{
  "router_noise": 0.3,
  "init_std_router": 0.0105,
  "norm_eps": 1e-07,
  "optimizer": "adamw",
  "lr": 0.00153,
  "seq_len": 1024,
  "dataset": "wikipedia_en"
}
Below are experts of layer 7 (counted from 0) of a mixture-of-experts language model. Rows are named router (the router's row for the expert), gate (a neuron's input weights, with its number), up (a neuron's input weights, with its number) and show model dimensions 64-127. Each number is 128 + 32 x the weight over its row's rms, rounded and kept within 0 to 255. Numbers have three digits each.
Before each expert's rows: a language model's description of what the expert responds to. This comes from a sample of Wikipedia text that the model never trained on.

# expert 6
It responds to: Full stops ending sentences before a new capitalized sentence, plus opening quotes, list dashes, colons, equals signs and table pipes.
router:146136191099106148166112169110164136137131164108133143127129114095126153148090124129117145158117121135163047157113166141164080107084132139084134142174144121153113186136134164164141147082123100
gate0:136137091079129116139126100108146181138073097072134119124102130189151102125128175146095096124128101141151114106185136099205130185194118107085105118142140154142099139119063110116066130143179041
up0:126155108117127122163174178125141070116090151108136146137095150190181135115184159130139110121109087152135117114183164132162139139185106089105103092161109133176056200107037126148079130157185111
gate1:128147115186136044112089055119121151167133135138108136116191134112128070106144168159095131101114154149141121169094129166111168131148129140134063106102195136118154103128099176144170151138179105
up1:074128085079145160125152145157163131159146160160097088124104087147171126121152117161129138094100115161092143144132078197178119152124142087159150139105085110100117139131122077136106098145173076
gate2:113166124159182088121124122138096165134141165123064169124167166131113123119164116106151091205129123146143082186103135145155230105055133115121179106154138145127124120091135152155145209104171120
up2:214149117142129063139112159128141172029216097174089057176123190159151044119186131176147131175120126121177098144115159120115157136109108130099162110158146148141074214122099115121081090102072115
gate3:077114184135087224134152163062110169124093148109122175125117075080113099157121179192150153153132142132135091171116112162122112158148156174149153158125160127084123121087064200147147178141225154
up3:139090167142091164184141110122082144139116101106106149124177113064094162081125156132167193130149141152112112201066100112146083100065123125120217121071131120102135173109065115152135171127170104
gate4:126085167139137073037079173133141115123063116107176135167168151142105157104190074095156113105156151133135137066152123136096160078161133153132173127063179126101163095154118067103143100123101169
up4:117136153089148174167175161115077135085113133118168103144092169101105149155145170116106142114142088082148187159149118118181130151126197112098072125086123141132120182104190086108073206175109120
gate5:128187157132084155101102093052079107123167155098131132144111129139147141111075126140148129158104123095114092135112127109144076160147092102111102133128141096134143167129100088117078134122149095
up5:136133109165118148145070090086054114095167124091103101126114101160141191066151125161114104139144106141132106130094181168134097150165101116114076106122091119156139129137121131114087091113106120
gate6:150164137083132110092081133135123106182140154115160045111136123103141127074114111130192133171166047201124081174079132146172166116195108138075090167073065109121130175159103139118157122094097104
up6:083099138127164117162095115116139109195203133101171157112138096154133237093102080122153162135170148141167089142055105153109072092109150089080128123145094097125091171114150239140157194166143126
gate7:068159157117157107139142124063136143165148125122107124199121133207116101167118092126128073092142182113153115086178097137122168079112170135077093123113151163134102106086203126114082169137064095
up7:146095114183153097049070117135113145143119158173153155087155132099151092079157080142122110078115105125108149128081105082127091188124078149177158071140129130163104140089065187139180112059142108
gate8:123105106169095121117075075169167173138124100114073119130098106160096141138092148089082104142156166121134193177193087138130118148173097163112186181115164129117119134142138173078155128117107072
up8:153096176225093162131100131124073120126099110123118096130172087095143168170098144106131153142105086182111152124139128077144097177113102193168150132134161115108135132162137128132127098096113158
gate9:105221132156152131153175111161130119094166123110120118128134145062143039144116164119122160080171146130144134078100115124118141088114188082162107205154124151127142145102178126090096148142063135
up9:097130158163117167170125172104160115123139184161126127089111129084140117128128126109164177125120151090132116092053141106110112177160155098147137166167163152133142167093137115185131210194113151
gate10:154099154082093151092162116088151187147149081139159116142113156129110141132167071126113165104168111134108139154105125097084100135095071115060137166122074111096118102133131085175116114157138123
up10:163140151115110108181181189085151120137170119116151094152059159137133151151126140133123174105104119087078125128107208118147093193076119139109158171144065145064163115105146103190104162206144096
gate11:121106143148101079127192144141097123132084119073104104157177101096087093170104098187118139092153155112139076107090104137153104063135182143110125094108119143134117089120141138089144177142090138
up11:123126120094124094104167145088142132121193185125099092151100141053168119120184137090123140147152094180131133100156103138137130150130134170115177090067114140174119164137089125173183068069177141
gate12:105117115154129110147173159198136145131084099178156154110118112132190092113105163116114131168172146139093144093196136121176111138129134129147095130120099089118142124127120127135101110151035086
up12:089096167159060130081151138102114189123105104137102163091074052128149112158125191156140129137131120098100096146095082163097092173137124104131170146083072115122110092114130156168100116119184098
gate13:154091137106143161110134103133137124119147095094070148194112123159164075219114170202162064120155143136171161185120084117112122136100169164141107086080093090156184134072184138070109155105053168
up13:129132128162146125145120135125164093073129172090141156183145168138160091153135180145125124120102147152144192147136141084199146183144151137126160130116134116149135181099145084144102122145118128
gate14:131164154149166121156140145142138134135124135092100148166172186104114102085104120132080176136178169147122117135129137132077167112105156102089163101120124118137142165152175132174091156162119185
up14:163117123122153121138095141173176129103143125146128129136149113180122127174165114170158085102099142130122159140123097206168101169133137132145143101070113124077163129110098132136150178134192128
gate15:129130162162102123150162152129161167116131085117094105128112190178109152170136152180109107162153137160189094155161121178118097113132122129115170081149113164160156191167196144133093134183079147
up15:107100185165140126135166104132184121122143129119141113175162175159127119155116097117116153122167159189191079168136099153093145076112127141126148104182138161151123151122150153122136172142144165
gate16:174114124064139115132174164150116115110107131111069174116138184173113089145084157138113085163138149158161058111110148126094122178193080176145114096156115120188153116109105094096196094130100112
up16:093162112139162154125087149101167159164161155127128094130134145109111171098158163128125132068118158088115175123104087108103104086097201083149103160076200146120102100165159167154079145139190123
gate17:081102134094201204069120077089146124151127126148121109118064110142114091109091092054158137115142115160143108092130136182109149191144155126090074089186140168074104115152122145105120158133153103
up17:108155133140161159112142032112122127128173131187124121121104097170144050113180133085089072116165138095119151153147100058120120140139115109067126137165155160080084113186141127126082136138079147
gate18:138163168101160191161139118142102141110107138100161105166180072109180159145161120197137074122134112168099147121156123072120156163111195152143094117129149112111079133120157123104096129060112156
up18:085142159108143116110139161168081140138105151135077121135096123090135167157178213162179119172128112196103118107174099142103104144110115198120093113116102083127085117158147148135169105104120151
gate19:188148107112104095139091122182120155170117136168084116145128133153163102162225182111108121129104121072164126157215108164139169176151140155102141108122071097156117166174106141143073168126171119
up19:116139175173095151230114151083113058122078158115166155079115133102139104074126164122102161120107107089150129131089107084136094174138091164100126149115132127113197151193146143159118133190152195
gate20:206079093130135103128161079128120086180116124089132176086137120158115098101125115104104116154156116141147111138144083191127116102078159133109142169174147112138173178091112059196072026158133147
up20:156076112168108127145153138123119081154112087094085128101168125086114145156107098117165172090146103172116129130126077181119086119132139174133159163168138141104115127137163138191116069123156123
gate21:136128156167137102119163168072105095159096069120157170156131127170107111157156167068139173140123164123110121107180053128113135069103133147125127099109123133162100096118123109131156203148097149
up21:129101102111145097105052102149113125141156099153137071122107075147170124106160085136133092094152099207179193085121110154079124094084118123110120137129130156088164130071172170109106083119193110
gate22:115116126154129091116123106094135143174123079176185143117137065111122146151104089122093146118166122092079145107211118126103148140124067090141113095157148092153097139152108092127131146141091143
up22:094092133166157128028130112111133180083111113071105074096112142119114163119136087118129105177187177117170128103073093105138130068083146163131126136209147140153102160151136182124090121107091156
gate23:148114120144164101155147123101129141163165132098106084133090184131087098126111147095132114158107146122153134052191147180101198140111095166101126186085191099108134177174113115097129086155068120
up23:133140137098131090129144103145137089086156161146122116115148089084150127112164116113160153102140194144115125110100156129161134133080118156150187193113101139113122174188170171102138152113120103
gate24:154104123132111148116116105103124155149081089066097132104128132115148157123106176160138087217113098107170141165176156120115089071146141140175120094079080116151097124098176107113117124131094176
up24:126109125154120099157094152143191085075120146044098157111099157119126099166142089133162140112123182121146148098106117152143130208131104089189144142153185093160169149184156133129110105132195111
gate25:119082153158120153091093117123125146106147131136079118122135109143159143108153115064112112124158093113120187180099156191097157086115136083078054154093184170112104080120073155156132166113159132
up25:126162125101101148137183156146075081131128109094158103114136170064089105173123105161104149166157159150087130149185133173148139139160175064177158127145121134109167152151192148091116127077112112
gate26:146135121147167157139114098099161154127135158155153101153075125128143110149135142206119127118104145094175073136138124114171128099199112101161092095146134115133106137158150144080069188093147081
up26:173056207095113192169130171153120117093094110131178133111136113110156161104154121212152175089134091078138127136125126143148074104122125137104110076172093126109124113143132146114139134143144129
gate27:136093150164098086078132138074166183064086115134034111124139151130127209167109122146137097147175148175167067152116102145137129122164176141145101133091059075131145066068133231097172151115154103
up27:141114118127104112082147100133184122141167161153095082095156089133120185144039094121135094131143118189127122214133130203167105074122143107114137124122076120112125081117099160142173143114143148
gate28:191129148090104118174103134133065094103137134072103155127117118109109167103121144138178183073065140075138103181126123108117137121146103127072148082106183151104120107086133100107110125081150159
up28:164100116095185115114137023137119128183181122167131137146091181141102118125119131052137091084154156132171120143097068129177185121103109150104132161108165140132181159153079134116142063158183165
gate29:154091138135150105090137153135116147151112169134162138112145132122103137108138177091155172155138091101118108122082112141135075132128160149120141195126158116140127163094120208147162105162116153
up29:171192155132130104096169128064093201140118122168175171109130111177126158154198080100120146132147119090155121120152106162077151160132137157110083122106101098167122240127052179127145111112095073
gate30:168088161159108161134164131120117115160137098082014164167149105109158166130137143075106153082113097164116128134128080192092111154134061165188105143147166118113088162106175116177187162103139112
up30:178096117126086146170083160135119091158074164118089126106137143106106125118110112117167145121155161148131098130182112174117154115088115154156186153179121116098104157064130137158131126161143141
gate31:133160112123069143140130100123127120104136110101151144112109110187162088127217155183091063210162120115113120160104109134180142148106166152125133100118145104151091160111136168130094090079149091
up31:166166104085118117112104088106125095151118165139119164106139089161115126099163150131096078123120103116075141141061182130197153158091148148149169157119100069090170170119126143171169057137169147
gate32:128121154109130115104155169160128138109119096150083139172158195149169156147099141148097130163125133144134114125130127070146121089152088113123206070111151136158163172153130152088114088100123077
up32:088156148071142069139114225197131133156155090113077122112123172113157181163053156108110106188114102149154089095103135124144130086147088157121184080129146158151162192118153124099149110130166093
gate33:079065129117119082131170145165146098104132083083128179111169127120111142148109115132172137129143137128114132051058112123126099172114113144190174161164133092089141145164133184111125157143101179
up33:162181062154152154160116119118128067132096160188087104087103156137115158097165121184089127100113178115108157145182146146100126158087101121109115113097094122143165101094158137095159108102145128
gate34:149137158171144120114134076082139101157121125127060088154089145097175190121102116094185201145143161080144185161130141128117057171123138173155102114108147133117152137165152198100104183082096110
up34:176139133164161108162123107129113117108172088167154145164178169159162123156176091081118202069104109105095159136130138071172148166080113126109141111110123114166133100136166102103083163113187177
gate35:105135130115135100079113145151125100093128133101108109160110135130162174109162152106106129120140176088134143144129149094101138160140113136155149144085149153144156085139121164103103122086112167
up35:125163120101149125155081104133149108111109166113112157097141113148053139140149089094124072153149050122139199130155172100134063113154083119133145102149112090109170096140083156166174076103210138
gate36:022139131145141124130139118127141094102180191129112139146068170117101116093150105119093194125151208138133088185151127179150089156166173099104131197162188168098106121123148016138104172158171145
up36:159189128158170109146108112201141111094128080127101107113090141130178067126105185124172130091137108126145123131032102152122089146104141144138125127141109100124181109118137143165132113152069099
gate37:083111155067108179145136155091148163095165111132130116131116114131132146147124145175123089154125072152084113132132105095165095123123099150132173156121085138169117101130130185165146176103104154
up37:128141098086106142125139144086155106077143114064015078102140110105100100140140153186203127173165124130114107138110179138106110148088109177170108149148170145160168130166119164133150168081138144
gate38:120181175136102164084156114084154154186119171213121140167190051124151149154135062162113134157135138129153079079171155072131129135135089135131143152085159160149149148130116128133132187078129133
up38:094192111115139140109099121132097112193069171240098174159125109118098175145132150064170158114122120153177122174136090135162099094121076120140185093030133054123071068122120086159132162091134142
gate39:142149123122092152127127158139154114081134135117138172173111111125107105124118114182102053113081166090055113135071187082116116201129177142123086118158093107079143101116119102161116128140192129
up39:137152136124096129135141155143162158147090084102121178136147108131130192121136122112092159154115145101132103120109166095134109136106082125153154103088123119134177096174163105129156133129139154
gate40:087101136157108154112163098153118098039133135107176169133101136123159121114148134142146108145130155116128119107086119117150083160161179140141146124157136135125124126136139159128156176095172122
up40:171132096089111103101083096113114090185167134119110107103158139103081153140117136087157105090131040123099143118160130178145106152133104135152169152087162169129160084136129165097219070094153141
gate41:173124100160087057098147101131151151231161152106162150138135149147114118134135073083066150121152092122127146142142116115189189146092212098117153168141142132103145189125165090155142133121162100
up41:129168133065211210148102094196089116111125095171157146122134121131128175109169159101180105117150096183166164125111143143075095162175105131063109103119071132146119135127154136116111096144128172
gate42:185097157124084149092159109140149173118115124098116135153130163106106137110143151123080152120136139097114111138147124122141144113085101139205148108150114100133161148151113193108080132137132125
up42:094087151115108125106082140130124097098107153159132087144098147126120081139085085156187089159089157147136068160141094152129162117176112134130156095146185079149096117080128099075183181145125150
gate43:121133136128076099146165162155114096100105145127197185136160127118086123086141150125166157141110145103143154090138170122114089097121109110089167130102129119135069097123089079155115113152148154
up43:174150076111160115084062100120139154144104129078089106163107118127145118155148098172110103081126078114093096112088115109121185203143201162170076113117094117118185112159118112127134075056109120
gate44:160115139108149184143160124106100105139116064133144179094121131158161112165069107146182158136091119093131093078153121068151080108133165142189025109147188168139170143120140083107140146139075159
up44:121134112100096102123093124152105137217084127136152119124157140161123115145156128181119107109101082046174122103156135115114139092149054084104072123112144154144150142135147112127076131160057125
gate45:089165123113161139129104108056116193106122156110148088141156131173082066118188117107139128152130174179138111110178124122092185091119104098119112156138115155125057126171124133144102120128131105
up45:090164189128133160160171126123182135124108150085118124106164085134127107111195087111145135155104145107107105142144156077157130140098088195071150141156164106147106097063100094155132096151132179
gate46:058112138109116103069057075160134134186083141162159153106186113169163129191130133124053073159162075146067140107126058130114139070131043095096081093094153124160153119145189104123125095135223099
up46:146202146127158189141162158064151114085141145135139119141152122124132123082134114099154124120085154110082162180136113201131105129104132145120098051160095123119134179076101110158182106115092172
gate47:095044153140132118146086240108119116112124139131195124113095112178121150085096126153096104078121103082085141098090081107129125126163158121128137152182125164146095181161149142156157129182146123
up47:165153135138135140133114183129091084140140165125100129137148158118147185084110065093119129128136151082135118115182153161145127170156086092115147095087174149106120093111133131175168139129194115
gate48:138160069129176090148099087148203117083150084114088112143149149126104162121077127058138163127085146092109117120098181069094119141126144090109171140160154121106130112044160197152149073185142137
up48:063131166127128141107113120185138126193125124097157117131103088163145122107108034175110112123159106160113103079115132186124135157159091172136121072177095107147104142104160085140091231138097151
gate49:117107147126110138129188117157048123140094099118117127126152131124094165122128188146163094151171160090156111117159042143084147148131144168121124103099111120113146122094177162042176160090121178
up49:102145072110158104113097119091138139132141155093185119177091167216127077135164131122104164169150125149132112141139122108153125098160095101143130206182104157120093132153107114204086033140158115
gate50:107118143141134107117195146111128180033117139149110182111107123127074137141129089119159125120099165129140096160095105072055065116080124158141182075069082108125071124099143135135183167120112166
up50:016156117119152099124139125070132192140171084104138107137099174148039116089179167142196141123141142155152142118136106182140149061121137145124160109113110149100143193132087153113179113091065156
gate51:161107145129168110147163137099160176127133080098104146107161106095138180138129129084112092102137051179110126115122160089095122141107073157137120127150109151146164107129074140133117112150119095
up51:113185188079118152159171121110141092112116082163151156165157144118076128157106144122115109140113046120122098116081168045098154100111056129079177124167135133169119131103042128149157087160151174
gate52:125091076142145113121107135104154142110119133154151072107104103150132061196147131122093125149085125102168114137080088149118116129153140111144127152138126105082133166078125131118132108168167056
up52:102156106169077091149102128142119161124194099112072071097143119194072177137074142127172152146153148134112147106105102150165164122192113116095104123133156148113104065157127143091126139138080110
gate53:142133157150117113110090085053124152048087113111108106114106071096151135196114151139096119117115115111105130179134153117157114112139127124120108107132169133208177110145111121126174034103134062
up53:128107123128135179163105168140114100136141133108166143168090175137120120125186124163135095131178115167122149100100085157129099181179154126075141094107091149115152095118126077084117214225165112
gate54:170131169115082139147140225146123136106138101101105156166180126114122083140148099120138095125124125156153158142094106124152112058129142118131126135132102085135075144134154121154196178135149153
up54:133173103119144175153085051068159107184148146117113126104098150152198083093102144106109125129098098088117116152104124139098155179121073133108121120121129152110114121106126154097062173150130115
gate55:091149144109095132125195143159159124118112104091105173128136149150099137100156202069103073109171237098078142164151166139118144154112160143141132109081122112148172033154124124123165129153096058
up55:174107099167152147161119135074105145101105155164138107113114108112171103116159080193156179160108055172129106118112131150133134125106118114080128158138104178150120231109098121183084068161139155
gate56:139109148067128128159125142123126111092136110141106098154147077120091187116100087087129135080141138173152105154149121144138182065048116120089122160143187167111089103097149176138133126132063159
up56:101115123186118137131146127122150156160150111081104138094127182073147107132116205133115165142139167112126151075125125133132114209173098171169168102134159098150127168178114118106133142134161141
gate57:117103129174102112129162140115074145188157117147116160100113181160124156128115140043143190095148167140160111112154113170092113139122180115162142130133138116092113102133104083176070110070116133
up57:103100124106125150076143150156085147117172100156117089113146098107116118114083173090127161133101096153130134163133094121080170161129157145114124157083144127090118077109124144131149157127055128
gate58:138097086126115096173129096175124130163156106147165173139140140085116131139104183147134155056158131138125091112138060177161139109128135147160144118133087123126130168157093130098112116113185105
up58:141147121156137104106126113107099158146123109138114127155126128144132153121112049135101120140135105155130134163108106105102087115179084124135135053130102118135069163077077151110140176093105112
gate59:135110132143132128088086098167106184138166063084119138147160124173098080136164144147123080112116164072187112108128100129162170120113119140119154114131125139163166153118080124111117107085127128
up59:151087147112160089130139159151132157170154075080161156097136178097052111065164110122185137121118155122143094085120155179130167136140090150146200168162159099114178137110076178164161164110117135
gate60:081180078116139083125149081159124102084070127156157118085094123129094059097185166216130088135125189115127115118110143125117208110109176111091119122163112116154144074140132096094116080142094114
up60:186178135103166081140113186131110149151103118128107118141148173144105126170123083091087108098114129125153150121141100157128143123081186146125084154119090122133143158106132191161141103071109173
gate61:153151158126101096169136165152117149122170092108140138130147139123137116101162126083089076104094098128151146124104150129088143161114120147145131118123173177219113162124156158185106093097142126
up61:076132167127118114124142113163075078130088120143166129104181129181123152188065105098120127157109157096093064152137134141084169061132162127118138128131105148141165115162194103109131075075071123
gate62:110133161124121166102143106158123166121127033208141124152092108174086101064109082135144129077125101060077119100137146164159193119145077137142136097080109107112170121104138121120147146144123093
up62:099143130154112159122075145144145169100155165123144126171116173127143129122153118217131117127081144126097141142159118129101135081115143093148171118103108120119146164100082117155163161097168073
gate63:132137123095153120135092133119159185147142133140075135182106132096128096094147123108069045126118205068161152168159187129115123126139135119126162106160184123126126187093182119106106155154126169
up63:130084144124053156157180136132140094091159124156097178121131047073142199101160104089128152175086087136104137125132128082183117151086095153146126176164131103120136112109110189157101145126141125
gate64:128137152103102131142141098142124074120173167151148092102138155084166103142185121185127113132154069174130150182135116126120113120176150127111083091119089153076128149090154193129102172076159151
up64:170110076144117130100085154109155108188173102087101108124108100132102117074132098124106140066113134083159133111140182135103174077090146133129146141183150120162128124097171171122122125237162087
gate65:139154129083145101104104136149081119129137094152175165127134097125111175125150086105132079174160105139159118124129141216149116107172116108101097129086112149111062127119172075131123161091103098
up65:133144146120108108131128134057108101159160172127166146159172131126117115144087083131098097128142124137144123077180187086147183145096088158198077130148186131135070117111094192181083125125164150
gate66:146150142084121148137133092094174104184107122097114182166109143113178071149119182120097102117172132049065100151177152102156130159072063167151111175135181096078127139143110140144052146126167174
up66:090107113149095160149150116138088116044075077119129139094079091168095038129120067081148125137138124113171146084117153112029085174117145135149066101151134185077107102100112111133123158198118099
gate67:110190119139116045126093111100167108117134104101077139109114128189173124228244154090099087108139068173103163158135072079188143143134163144075124138121152138209127127171143187149105148108108073
up67:153122177151136121124158179145108126137108168150123189165123096111150159129113133153061174149120125089113158159137116142123087135091062163211165089142134103144113145125093156128110119101152164
gate68:076113137144138149117137126136137114152152140091069182116110110124143092153129094096191138073142190100107108097174126111121168119125155152091063119120172159158105053145103177105095155127118137
up68:155078105141160121110083135104167132091095140104151095100146086098114135135109149194117164128128072137135075145121126155129089048097105120172156060171067107175145146144152118174157131142132094
gate69:150140136132147139173113076143183152049110136080115073105133098090123066133138188115137145153103188140150129106176127141081128159157154130131164164122163119115090150132167113106148137170065160
up69:111051183158127160174091085119117116139105144091162086116136082093136128187039123123143160088121096122154162144190104070139114117195158064102138114110131141104082129119143137153140075146139096
gate70:136146141143132101132103148154154113162136158078140089163132134120114109107098133156165117122125157046170067118135077131099093102162133174164147114133207154116113135077122099125136136021100147
up70:134167112163151132051124140133160125110127156148117100069099145182130083067091122143149097122090149107143094163105067176118152099150115152139109165171171154098146170075132136126103144073102106
gate71:166106100102186066117112131116159138106119115064128145145130192213110073174179107124117155150136168102120122133164106117088149118092143160121113133102161111158109123223092153100138113133169073
up71:190169121072113083093169145114151162108174136135099161134127116107074156136157201094140103152135146121091099150150094107167151112138141127087169120070098110115096199168117186120159160065145122
gate72:106126152176066123107120091092104114147149186137135125135187138129157161101095134113045151107139157139135159178133147145130103152169105132134151106110120140115151087159178133087145164091155135
up72:096117151137072125093131156115166107074117119098096144183148110087095169178123140220143106155146123090133122147127165114128140120144093105168151103089159105122111087132189152107157130107126116
gate73:128064161144082127179126133129134123096132126089078122091119183058184164093153132092152141119149130148108104095097050117152091074114060093139072082121064160124040147131153110077105083097142093
up73:152056138111042119151125135157153097107133160094104079066127140066117125088142067109112168089175130176107106189114133160166115091131162115118130118143087138102078131122165143156116138147172141
gate74:190134134114114075146106109163148170081130132108058149105175144118097145151112148105132082142097128162184135099162133119095140114199109195145163106121108094165184134182091155139160046090101095
up74:198166092140171169167164117115126152200111118194170146109044210152118109105149125119132172158141148162133125098108132085157166158090135114103142141162125101166132156157088069155107166144154113
gate75:088102096161140135093140162101104116099108161105139102129139117102163100120091102128129153166173118180145163122089066126144123181147113125116151108080129092148111131246136077094121180134122150
up75:133135091137131090080110092079141142126144171104149127106122092109127129131084120159076142121118113126124111154098133097143185161089053158100148151109166078175156093191040090123120137119155154
gate76:106087097148098116079167138126141130120127175136106126121128123109119126085132116123113143095159096085090197140065187077137180130167120113143120116167176120117150114176109119158119139140171111
up76:144088118155147162094155136049115143133177159122139132167126158122090081111149110127143188096157192152056148176087148061149155124110110115158128112167128109121127196176101108141110135148168150
gate77:104118127071109122088111123152122185120124099131086110121062118174128119094162093076138025102162116088075155085155087184097139132133124161101107097130139128110063071122104117143164100133133090
up77:133121102132142105177095194172141134108141114174182119154163131100101127095220103070154144143102099137146174128129127120178129114088189086178159176072125176100173152162141121114124163147084131
gate78:080179112103128136114108110071115113143143102129146153176129078100108101111127200166174170112136115136113108125082093079164109102112182100113023128080112091179134149150164118141051233163162152
up78:055119149148156057077123102127080158131091102106106162128098109118119145133141062142141133100211131151120138140112138141124094108151089070101159068163210135162118096113205149054170089076148162
gate79:078153098130114120149128152191117164132119145175156195134110154134119091122162168152133107175138118197141144143082118131129114112127156098134135176031080187120143078191131112072134169138081113
up79:124194125131173193165074107121119119080122126094125146178129110098094066140129103136190141106170164059097128094129117093123123202068133159135139126155133098162141157080117143148105141163159170